config.toml
n_head = 3
positions = "learned"
init = "trunc"
init_std_down = 0.00426
Below are experts of layer 7 (counted from 0) of a mixture-of-experts language model. Rows are named router (the router's row for the expert) and show model dimensions 96-191. Each number is 500 + 25 x the weight over its row's rms, rounded and kept within 0 to 999. Numbers have three digits each.
After each expert's rows: a language model's description of what the expert responds to; "mostly gets" lists some tokens that are sent to it at least half of the time. This comes from a sample of Wikipedia text that the model never trained on.

# expert 8
router:482464498511475512521516509474534513546490461511467510497488543481476481481498490537497541493493477491488522514510487507503489507465506491474504507509507529483512494480447472485516503525464477501456553513474503545511494470509511513500518516534526522494514507511566504476527511500490456482
Periods after abbreviations and initials (Maj., L. s., LaTonya M.), plus sentence-final periods, closing parentheses, semicolons and table pipes.
mostly gets: ".),", ".)", "/;", "'.", "\".", ".\""

# expert 58
router:461506483494501518468502543501486509498517558532525518493467480496530465456505523485521505529517479520488509500445484516505474494444535522480520500512447473488519521517509495550526496516517539491487534493496531520497477495464544533511467523520526467487492519501497547511531501531514519503
Middle and final pieces of non-English personal and place names, mostly Chinese, African or Slavic, such as Osei, Lijiang, Mao.
mostly gets: "icken", "iang", "apo", " Kw", "iao", "ye"

# expert 2
router:458549509516466478522526505532499496469491485491491536502477469490523484462465527505512434498513525497513496462495523494517507516515507509467545494544519543445481531490463490469474477500484530516486543531504518509508498494537527500510492508527496557529521477511486525503467498499498508502
Prepositions like of, to, with, in, on, for, plus light verbs such as took, made, gave; also the dash in medal-table cells.
mostly gets: " took", " take", " With", " taken", " gave", " make"

# expert 6
router:490460517492505495456486550519488554508499552470525492545464487490539492501541493500528501550508468554484504512500473488505524477497485510489535503529484476502522498493550476506494509507461518565495502487483481529492487502478521501511477528514434477498514505505488467515487548511469500496
Capital letters and letter pairs inside acronyms or brand names, such as WMATA, DAFT, AirTrain, plus odd mid-word fragments like sailboats.
mostly gets: "SA", "TA", "FA", "TC", "TV", "PI"

# expert 27
router:475519477497481468488557519494473553489490526472546509524492483493508534489497494504559475503495511480483504493498520488499485506466527489500488504521530506496518441473479521437478463503468527533527504510528536505517491507524536533479516547512497529518503522469480494508492435495461442496
Prepositions in, of, at, on, during, mostly right after a noun or verb and before a place, time or topic.
mostly gets: " during", "In", " in", " In", " During", "On"

# expert 19
router:512480474508458473502461525500472518511486481515525527453464512506506497498482491505530501477502505518526488477504453479523580459480508481452517510509492505485497483542483471507505517519488471542477521507518534496535482504500483537503465509508542467506509511489539515482469520514463461474
Verb endings like -ing, -izing, -ed and linkers like including, such as, of, with that introduce a following phrase.
mostly gets: " including", "ating", " include", " along", "ifying", " includes"

# expert 31
router:473433483486519487518518519490509464526538453464463514558532471536509507532553521520506546491471503532464461493484475492543474506542494481469525505526487508495510485516470497489506478482529496511519508517510469536512503454543548471459520505495484500494512532506506503477510480488491447530
Periods, closing quote-periods, colons and line breaks that end a sentence or list item, such as instantly., database., Website:.
mostly gets: ").", "\".", ".\"", " =", "%.", "'."

# expert 30
router:458439499542516509500528541517485506502495546480518518537544536492536503493526504494525511535518521529483522512516525533532475533503539504496493484472488475507485523549480502480496467529481531515468498508473503536539484486500508503525528520560483479468473487513500472478477449493511507536
Mid-word consonant pieces in foreign surnames and place names, such as Bon-h-oeffer, Bier-h-off, Ron-zh-yna, Zuider-z-ee, and Singh.
mostly gets: "z", "ah", "kh", "gh", "zh", "edd"

# expert 44
router:467502506530494491470513515513493492539490505492510517481459526516514512522510528534520534462500518484471513489509464505464490508532506507517512536469483507481518517540491492474492523477514495495488469490498515521520514507503509471535461516487440506506528500544490545478493541490485497491
Opening parentheses and brackets for abbreviations or life dates, superscript markers, month names in tables, and taxonomy infobox values like Arachnida.
mostly gets: "^{", " [", " (", "(", " †", " Phylum"

# expert 60
router:464489530538525514479484537510530534531454534506489489536496513482533504485462487476521512506491496499485503529479488559514500527508559513533490507455492514517498513536490487535502481475474504509481484491485519519508506476491488495526514492502463493519482496528517469469533525552454517536
Later pieces of English or Scottish surnames and place names, such as McC-lin-ton, -ington, -ford, -ley, -son, -shire.
mostly gets: "ington", "ford", "ley", " Smith", "shire", "mann"

# expert 28
router:475514499504515513465527532518515499487505455548504481470522492521524509504452527464488487504463482531500489472502540514542524478495497487516525471568531497521489478526474492508466536550461470526449497495515501529508490509528480523530513503517505490549469546525473510500551524484484499509
Object pronouns after verbs such as him, them, itself, also final pieces of split words like burst, slot, ipped.
mostly gets: " him", " run", " them", " himself", " themselves", "ipped"

# expert 26
router:502504531512516491465481485503495517499537486512514505469504479476481545497521514494507545557519473479457544481507474511519522529499488491527519484527507542461508497515469488491533444487517516518532489503504516547479474499532492456503519467489480512461513475495475495478443536498474485491
Colons after infobox field labels (Country:, PO box:), table cell pipes before numbers, and minute/second marks in coordinates.
mostly gets: "″", "′", "):", ":", " Phylum", "\":"

# expert 42
router:546534460512508502476481507502464542485478477493495514568472478505504486521514535488469498479479474477499511508499488514505491531505476500496532494544488488440518524514497472479503525539502513565468522488481473517505509516475517509521470529521472511475510517519491520498498517506486506482
Raw bytes of Japanese and other non-Latin scripts, middle dots, minus signs, digits and commas inside formulas, tables and transliterations.
mostly gets: " •;", " tick", "_", "mathbf", "partial", "^"

# expert 46
router:489470506523506522524525482473508532520500465499508488488530525513496537516513509505491482529519469490439452458479476484485492525508521484470498525494475498505509484524489507477481471485496516515512465488523507527509487496508540527489555544542520496513513562495523482479500500530512496495
Commas after names, places and dates, such as San Jose, California or May 7, 2013, plus closing quotes and parentheses.
mostly gets: "\",", ",\"", "\")", ",", "\"),", "),"

# expert 55
router:520512505486503480470509477440503499492506477449504536517473512488497493523477461491555500487487538498496516537498520496485556518498550482540522521478477495507449500522532487513483512479524478503492478542464485466527493464478494509521507516530512512500533505469507518492507523501505441501
Endings of French, Spanish, Portuguese and Italian names and words, such as Acadé-mie, Gonçal-ves, Francisco, Prix, -ico, -ique.
mostly gets: "io", "ico", "os", " Francisco", "é", " Prix"

# expert 1
router:502490501503498474516482561506468479501473507461559479542551510578519494508485483450469520522521539497525493494499478516496532516458566478488529509527469493537478502500508482497520484488522501497504476563447522494497509477498530490528481547524505466524499491471477474517493470559489525484
Mid-word pieces inside non-English personal and place names, especially Slavic, Turkish, Indian, Finnish, such as Karakh-any-an, Telang-ana, Nalch-ik.
mostly gets: "ić", "abad", "ović", "kar", "endra", "án"

# expert 3
router:526504487519456447508513501475514529566505508469466526510558548490491483487515463505503485531513458499500495529508539476496518512516526478510541487507466535508501562500454483456498531455503506494460473529493482523525478491560481520497498471498531466465493551486525535482499519501491505514
Short letter pieces inside longer words, usually after an opening syllable, such as el-ig-ibility, Pr-ud-hoe, antis-em-itic, cond-ol-ences.
mostly gets: "iss", "ort", "ass", "ig", "ern", "od"